config.yaml
n_layer: 12
d_model: 512
n_experts: 12
experts_per_token: 2
d_expert: 288
d_shared_expert: 576
activation: "swiglu"
moe_layers: [1, 2, 3, 4, 5, 6, 7, 8, 9, 10, 11]
router_score: "softmax"
normalize_top_k: false
routed_scale: 1.73
balance_loss: 0.0114
balance_bias: false
n_groups: 4
groups_per_token: 3
shared_expert_gate: true
init_std_router: 0.0133
lr_router: 0.0012
vocab_size: 45986
norm: "rmsnorm"
norm_eps: 1e-06
tie_embeddings: false
optimizer: "muon_variant"
lr: 0.00747
beta1: 0.93
grad_clip: 1.0
batch_tokens: [65536, 131072, 262144]
seq_len: 1024
train_tokens: 575900000
steps: 3733
dataset: "wikipedia_en"
Below are experts of layer 6 (counted from 0) of a mixture-of-experts language model. Rows are named router (the router's row for the expert), gate (a neuron's input weights, with its number), up (a neuron's input weights, with its number) and show model dimensions 0-127. Each number is 500 + 50 x the weight over its row's rms, rounded and kept within 0 to 999. Numbers have three digits each.
Before each expert's rows: a language model's description of what the expert responds to. This comes from a sample of Wikipedia text that the model never trained on.

# expert 6
Line breaks and == heading markers around section titles like Charts or Career, plus table pipes and separator rows.
router:433574509531580488545556463484530632435440428431511562490462482477550472578547490506541517439470531479496496516459483550503544487433487540532548545567562543508505455471511493554427565464532463467524483432526465540428506500442469480496536550511502558438528482487452526547551485484487463486457396536504494505576498483550527525556602562463558544501587518579438433569421505482491501509463
gate0:429479543431480611429553501496423484582489472548538479451543589536567472400515517442493579515485497549464430511543466439412472508520489521438485515464483541495439501511481584479460459423540491521510484497438488485486508503520510484474528577481619611494417494466462443490518545392538452503537477507507468463492550573487455516414581458455388617546539487552495435521454500575501487443490
up0:529518440546381458534446552606503555561504432289520441507514517528574535630475504606482497438530530480565562534448465586513485510567534519578534597512489453448452519571497463482530551451412570559517486538591539486566485658537445414553437406546549490549563513443560469507542551465603476546502526445477479543499529488527548444445459495482514383458555504510421544554442482506477515516420
gate1:456503495513479473508463450567560441548589486542585405475511470484460498405375498559500470532533543554574493492459465489489436523570521528600517508465521464468502473528485500469503512485578425564492540577529541472472568549513457522475500485435476514416447506521416582464569464468493494443506555471430458514558467463603563533532430397480487513555493469510446374482590447484479477522577
up1:479460531534459449531487516514445546474581602463457454526563518578434505498448504478504497513437481520514474410511559485515490484513502557533442435521453363384495448519564470445468460446537414519535487523470477410494536561432542500470449472493466494389542482459544493483502513423525452553430404539478550504514559432552564560449612454593480511519471410519514452476545498499476520542501
gate2:510534482509484437489459650457530506489469559454464521573395581492474478530484506521545441578517457503487520533542491488428427517459558564414454495503491595328545486517479404524449462508530611541588512587564463510421521543487566503515514587486476480471551436528451532471474551555430561452429569478570433492589458441457525481545527447554564394448519558540521515433504485456397478478541
up2:493424572465440451552426456514541472510499510503407540540556517528511497492527508507477543410578516555374474511396525514487563467503537528602481429520586521510555492538526558469487520499486515503430517481559590548582519491534467533518466406578478505485570537466496558453422482483545525515447530610442505500521497442496486560459464507550502484567527493442526553461561557599558494468574
gate3:577402533434521371460449399517443445471513558481590464523465498521490478456475491492459407540425623537509514444441476499577553585595482528501403437508428508455584384544543498491489473478574421469302503459485525510513495516494479501476508455566537515499509501454485544377519522484432405525534545474488491481493558512519471559562591570510477565551541503480456472490462465528654445391547
up3:426507428496512423488439491463569561520571500417456456518398538509515498530505517489514511539443476417456514526568526563438498524444558448434590487529457611455474482551514492451449568446498558570557482463480490571531451486564513528498503597600529533524429433511436455504529502571451518541494466473465575488471480514513605476518389580445501423534492461482453515583486502522436443566486
gate4:591514531462541569540451472453494474508461570595417525489473596440407489457480481477428527543468530536478486521418516504534373574549430463530530510518505551542548494416530484480429577482515505535472526561545414569479537531426574489503403429490527567538517474507500612545467497462513552541443535498535460440539474498426509517426514463550486542498588462421520483534439376490507493566439
up4:477430520511459556408620508558562474443511431476512518447476455522487499526520521463523533532584467424493485531570504542532556481481533518500511509468486446477457436656476506491638433500442586400543520511447461452470480465552463580521484544491468533479426449487512423474612496541522425467602525527516494501543452504556525502458549496604521483492501451584487420521562496395603472514484
gate5:437532519538510454433598538538555525482480547454463523610484579607518520504467447511470507549446420578509447523633528524436559607576565454519478456541475454471523546518520611561571485480503501534456464580532536502479521432490503480517429581502457493461514545478498503498528557520468494476570492453459505492570429504542429481600447500441510475454606466439473477523525499585472500446545
up5:595521506499517573535534434576552515455512451479493455506510466463536442491528484477564451589483391469517471614527551438499406504476564541465571488518496532488556465555471508493433544515553506404506506480446447467493577520518545387441400478425547424518545555549485436437475432545472521504522492612409576467431501472479555484589562425500548508481477549532452529386524496461457537466470
gate6:501492606474464618515460565481477537431511519475538409601558453543605592522597430512532511447496464511500543522496494463420530581440492489494448549524499546542469553478449493460525471498558472528455507521483395517526490497477563542438601494422481523550474525507527528435519475542519525432540531503588461546527447524540524504456559503504532506518538616515531540442485534466522583577476
up6:551440466397459509479494507485515483472460496486505452557444592458544530449543458626515406513520531423564571439503509456472496481451426482547560534534509474396556481398480530473461475558611509523458496597555440527594507452454598553458432515480521426589400448518482517495452546476476563539439539580500449517579499470571433430608483416526519504534512566552577520432529529499528539519456
gate7:382552574480420506472562483413510537425574445523552462487543605514495466621489491477433515479488505500467545464516539421469481488482489493513497551470544499571520476557492489484454419591498500515525437523437517479531557517549454448348593466463511467445484563526435477415513498470547490501509495526500556475570435397511538535414512456336539479578522513565470520485502556506558526549514
up7:569512518474380494459485538382475585596549537481504501471534454507537477431417536527442607507428465483463522367514549612516518479474487510490472499520470492508447503524446455507580455539481467511451524494517504532410528483575525470539535494562564551458509496543541526474556533482462576576576510524582601487457523480577507512501507489531502583526581563451437432470449521535499480481539
gate8:395518585549561526493538544519450421437552486478508584534483488520511448514509602519477521589427499577437565483446565431475463488573415439499530526520533473507478425433563501546416528482523452556468538471472563538470573495422579544418498486526468589590530528514527580606504499514552556426598519448428485502478545512535510510448485547432513445446494450504517462452578626467397479510486
up8:506443466509539483527527542384518469496537549602467505416515479585482509545521458428583512487602476506545420523481505479476516520512479490454564576429554449555435484445526506507593482400534452407529420494536473467608466457519468443498393505447523542494478461504507408490399541460501562503504499486599474453527488500530418521558499493532519490552484556519502497427450553410479532534504
gate9:433474418495514563505543467549490502498485558544503478520378535551403448501487516526501512467526462454455466553478478557514555533595478431493583441513574476515513535505467399518448478530589466524594468547492580522508461555612577523543443469435502498554541481457416530498520519462446509498442508536512563515498480369424551517549524463579588485534538462380454509527462465531481476426486
up9:435494453492479491506518489449470510529528505489497508500493362558393448488514489617451516454549467562490566485516488487542608469534470477510554551487442484513533445575592469499449553465453517598584533490517512409462528471491486454525482582457547535513575448475478533485545508426481536544456458476510503418499474504405554584494533511478447474537536560433376514461504397513440521417473
gate10:517441530460563495482449445522524529637475506501483508456530548463565520450455520487437440432486440439476465517460464527526545491454529594522526529415555494587619426489562475604454464475523545497493450370512462471547580386503543549488520531485399548457404506493409452530561505451472463535507557460472474509515544492584462502518609525585582552455528572438475452498501411473567509584558
up10:531465558511444415498499436483500543600473466446548501386520570474495477460471472545502459483477498422559489492556536499564468486479488524562458455398535477502521525507479469563461524572594561450533436463482498477588456435513511535505494473450467444515501577558456423520576496443537388540494476481533509455539496521553465462484505505547589563428570541530356590518467426454566506505530
gate11:546503503555519438590526581394529528549536507469482577563536570433528506485541608642530463579522434492501435522398558461505494459499512510433524461445516547454548507478536467497594440463496580589448517513476640445546575560494450488517474539493430521458488561502515548429507583508519530514433535525485473510477535483582501525506519487511565550551433519517477415501449576520466535530478
up11:470523487488490518459455529529438527514527473517476516492474563454461513468522429496474499466475428505481530532510496557483555526502494471454541454489501492446537470458483474450472484500453553457482478467405590469593427548368440555487511599504505485570487477523509490528470545432470527464584511440486474443486406468462485546588492512416624612524446472482416426535500585534537660525534
gate12:508456487530500475587531491437489518513461517436416568450487497490573512473553568536512508549513503491497493472438506460499431507559503596407413509509510516577494444443448555553447513466509523477484512499474541472476555445376566400483449478485498476531394479603510509514501524446448508537547469463510584521499507547427501475587582481475410518552538484514536454512510550487511462509420
up12:509521536497472410511453394513518490533457511541536553507460471522454512538496455528402571539547555525612484524437508535482442558581529518619539489505412584535539450439480494522498462526559444612475450539468505522493517595475544520478444535511424443472590567544464434526550439499501601548449455450590499522594510512492538552518496452506545521487477462405542472499525473504515516534554
gate13:452546510501443508428492521457525481485474482552509504599575494518502554548526531458588434378510543398405370514472437521460468481539465500540529505496608532483429561483538575498461619474527560552483485428445515462487527461484598482541526546523568426468442551551540493493443449492502464447483584436543404538516594533439467465534417466473529537514552485518535558640601520520441568530479
up13:552519493504525502543487536443510483535430486524460485500496379425454473502498543484574552564502595520572428578508586582456468489469545496461431471541485586520452408582509455454538517398408413369536467449523493477590481484527535446495498552396508478494542521424483454506495451562461465532477460475557414483555416548508541438512530422529583511458497503534457434536428489598496467558462
gate14:525504537499524498480530520472501512533441513526594483424493452452451525421592554466471510448486501458571507421563429514522478485483502413546577475568482498435610523515464538572500447482503493474440526427503550613469546437438471459524505487489471495475555572467465446543522509554541492491407595419580512501476569600560473525391528469604471451513504507514489511540480556561573502395521
up14:401490534523518551474510554498473552608520503427530513508462559473583501570471459526521438515533494527452552504531525449557534497454497488467444446432471543496459522587553427607487504541501559518487548406455472525585565522552479479553545535529547421558507526491449548499537522502559518450537553609477519442536520499554468464445593441497493513542495475513466560598489472503439543560459
gate15:486556496514441502604602469598499519622513501500471553403513381468463450442471554508487519516493391497434464534455433555515497434500505489529395484551513546407397564503456521565478494500444392407485539510507599561528578451505518576509502466558501493466523465462492500455491479480501471426501430409490595412476539543551383443436519521431497521450455532523437563485510520481509466523444
up15:488478550497483487417485512555479553445459437538415536496523533542386502552542444483545616585473574477503523565515474551478486562547464515558500525482545480520473558447570534600480471512443452600503490558537495455470558633556454501484473504439511493454521489540461527547487474520523509440465574450542533399457540487403494484486609408569533469559469512530501488526605448533443514420552
gate16:516584493471587593449450477420451537448581440582438502588497478462385413508472483581516407546442559536458497475474424588468468435526579501444479478510644536396542507598510560495502518541520448485426526589547477581563619486475527575493486484558526566539369467515559468476435505446508508463476472440519490428556465472509584541452594559490537467515400414445561517487561448536528451562501
up16:449518403544507543478443542464542492498474454487451498516469451522461466509445503498455493454425525483518513450497454597479457458490499529444560563519598507476627464512463575454542500521563463508508549595554503404489526460454464541599509561540561557444402552439526474482479485436415526484562429449503529520486444469542540552508562521521370591431424415558499463504466435486474442535476
gate17:461529464514448508486463533612533509471475461418461520550505394459503454466422516463575508482494527493547547448488551587461567541590483523456496412561591498496379451509592494593439391472582533514481484464439513480575485436402530500545477434499474539484558466520520479487533408550390519463444581483445426530479466517415406471518557517532540601543504524469430484549381482513469507522463
up17:411545517469492450503508398515482509476480529529534504550487454429492496525610448534507501525654459551523367457497543491534457499532509620560535486487547532520574543466452452540509586522447452520494467586460466433426523513553480490460490481504527538569510562518528511511538389439497497486408548445435438504479530524418496523469597514443581492463492518520488433625505482426520516440508
gate18:557492471528492389500482482499464525451523491546570543537493383592541391522562464500478399395447558483518525423444378522474528472457478598478502519533617498514559420499521561518575407517488473561461570607520466539496564494510516551484533442596555480476471508516485487575448545514492545527396505517551420487525480500478494459546410529528545434337469465536457574523461508452446478574432
up18:560459493514507533511462477524449555513507515502594542584467413500481505504495557601520500500475474456468429476476429479454470439444439554487481563477511584497516591482435527509549571499519505415496499474486489558507489615544579478502472449495521485494485583464485420528580519434492432567362435492499429375470415528500511452480400569516499430520511423447583571460526492491494533471502
gate19:472459441533554499591507461545494509445480492481567494489533454518563548565424591474506504617629411489511629560443509456585517516535530531524396492549396537442451449472546474517584496428515468525488542502561409624474526551421541562521469523555560627548538442570487577546509523512447475489484429555487564492427479437474488468419475564462415450493555482542419409451514475551491494485493
up19:486512537553471417512514456551506447492565529538465505534479496502527441597473468496534412382472585490523491442426513561465474519511524419550543453476466424477584560534481439466542502596506591496524485503476461448533469428486526427562502345391451395439505525534590443518508436503513556480574542407420406524536490524445411485502450496499483520576442546517585556508545478479537536526480
gate20:555432492508504475486434571491532547486495484491517566404415471580509514566443512583625461477554597488587473455572472432494432541554489534485589472575428427557431531538526560508544443456502548482464513553524544484555448518489511457460519522472521488474534506494565540463436469440464580586546482511555474484417452482511496567430510468522537442484502523448566533432476479490440482567452
up20:572466374535532494502502572450422479461505560524493473441509508501569559491440492548517498431495454545448537495526557420410630499614472575450477454607443540442486560513440585525511609451475649473526496504452572479457464597524405514457540489549525488589459544511523521452482476521478486554490520529482481515510477446452491499527494455467522508543470514503562470468525584440499530553473
gate21:447542554498472500493484491575525539557523545492507495440504549488456535499517470494423375479410434426436525505441483449503549505420479507423427444444519523512549482489526514561490629430474432454511463391466519449415528534532505514480494555408537452504508469474439530545441524496501460490499591531476449566520459502571439581512445499467513427604599515562481473479469573427497542426544
up21:584560431472557530520466538465514521503541525517587558468506491467454537456586524459419565550512530565509479550521650501589542448547465542439548483561491540506541565580575528441481557468460524546481541614586594494483503464421494529538493455535496597510593479543504570468523538570423541540389437469544565534427430496443535541503547517560401415472523483495544505483522505557583425482521
gate22:436456562503518563515493486478476490575483455533439481443402521500451481552395577484531560444478547466414384484464514549557597588517433447509525493417534479461508442474474515574456506463545435484522601495535452513519468522466549485495552504511509524445441483584456614482411483572441557430475428456478466554530421514432509511602586452531563489475545568405515521474456459529521537584456
up22:504582501490570518503487446518582439501527485529533614536489527454478528418435428496429500532501512464511507539527427447472448427515534510434599471470537428519621541535388475515408449487580523551494442437461533520469536453495479490471501520506504537534504515508454504536549492412554546611412497572490454513459584481487460489550459521572486479568483438530504462464582476453530539557458
gate23:495534543478548528594501451478515471351514484508591559532519540587493583461465507500505539488477342426566497517466491532466491489502501528516483533594517459445524456569413500538605612523439569550428538512516514538577432597538509436469460459474551545443507443525539538526467481526445572505472485565562568549390477493472509479603468462506502491514444537507498477495483441568507473444502
up23:515509511472539533534479467484531545513488483504556424554422571583502558496457572597509502493427461487515568546543536547470431530463521534479483543479594495361473494466388507473526567545488624585436552539482530581547546571445489509481412517492577486513507461415540538494532419483534473500485471551520552513468530537456561459505391399499550480474533602549487479535451473503523369541464
gate24:437508516501419455504531483471489432479527473432540458501398493579502473555442560422504490516471516429453523490411594475551464453494570511497475521455488454526442421587537492509564484429458528514477435440492513424433470529479551553586501558534579511469412480455516493458385455524538515506531435525417488466462441552509512445437581553519479456465493461424442486469526409464531514378568
up24:533520537562489516501610470466469516538473515534531427422514512495514492581402494448522443526487514518458485480535606522438503567453549517488524562444621499483448502460556498483578500498492526566474433545436473555507510535490506575435416455539551539518440382491497516552479397469546540492445461545424575479404501514583447395495580465539509494443489468444461553527465427398599497525584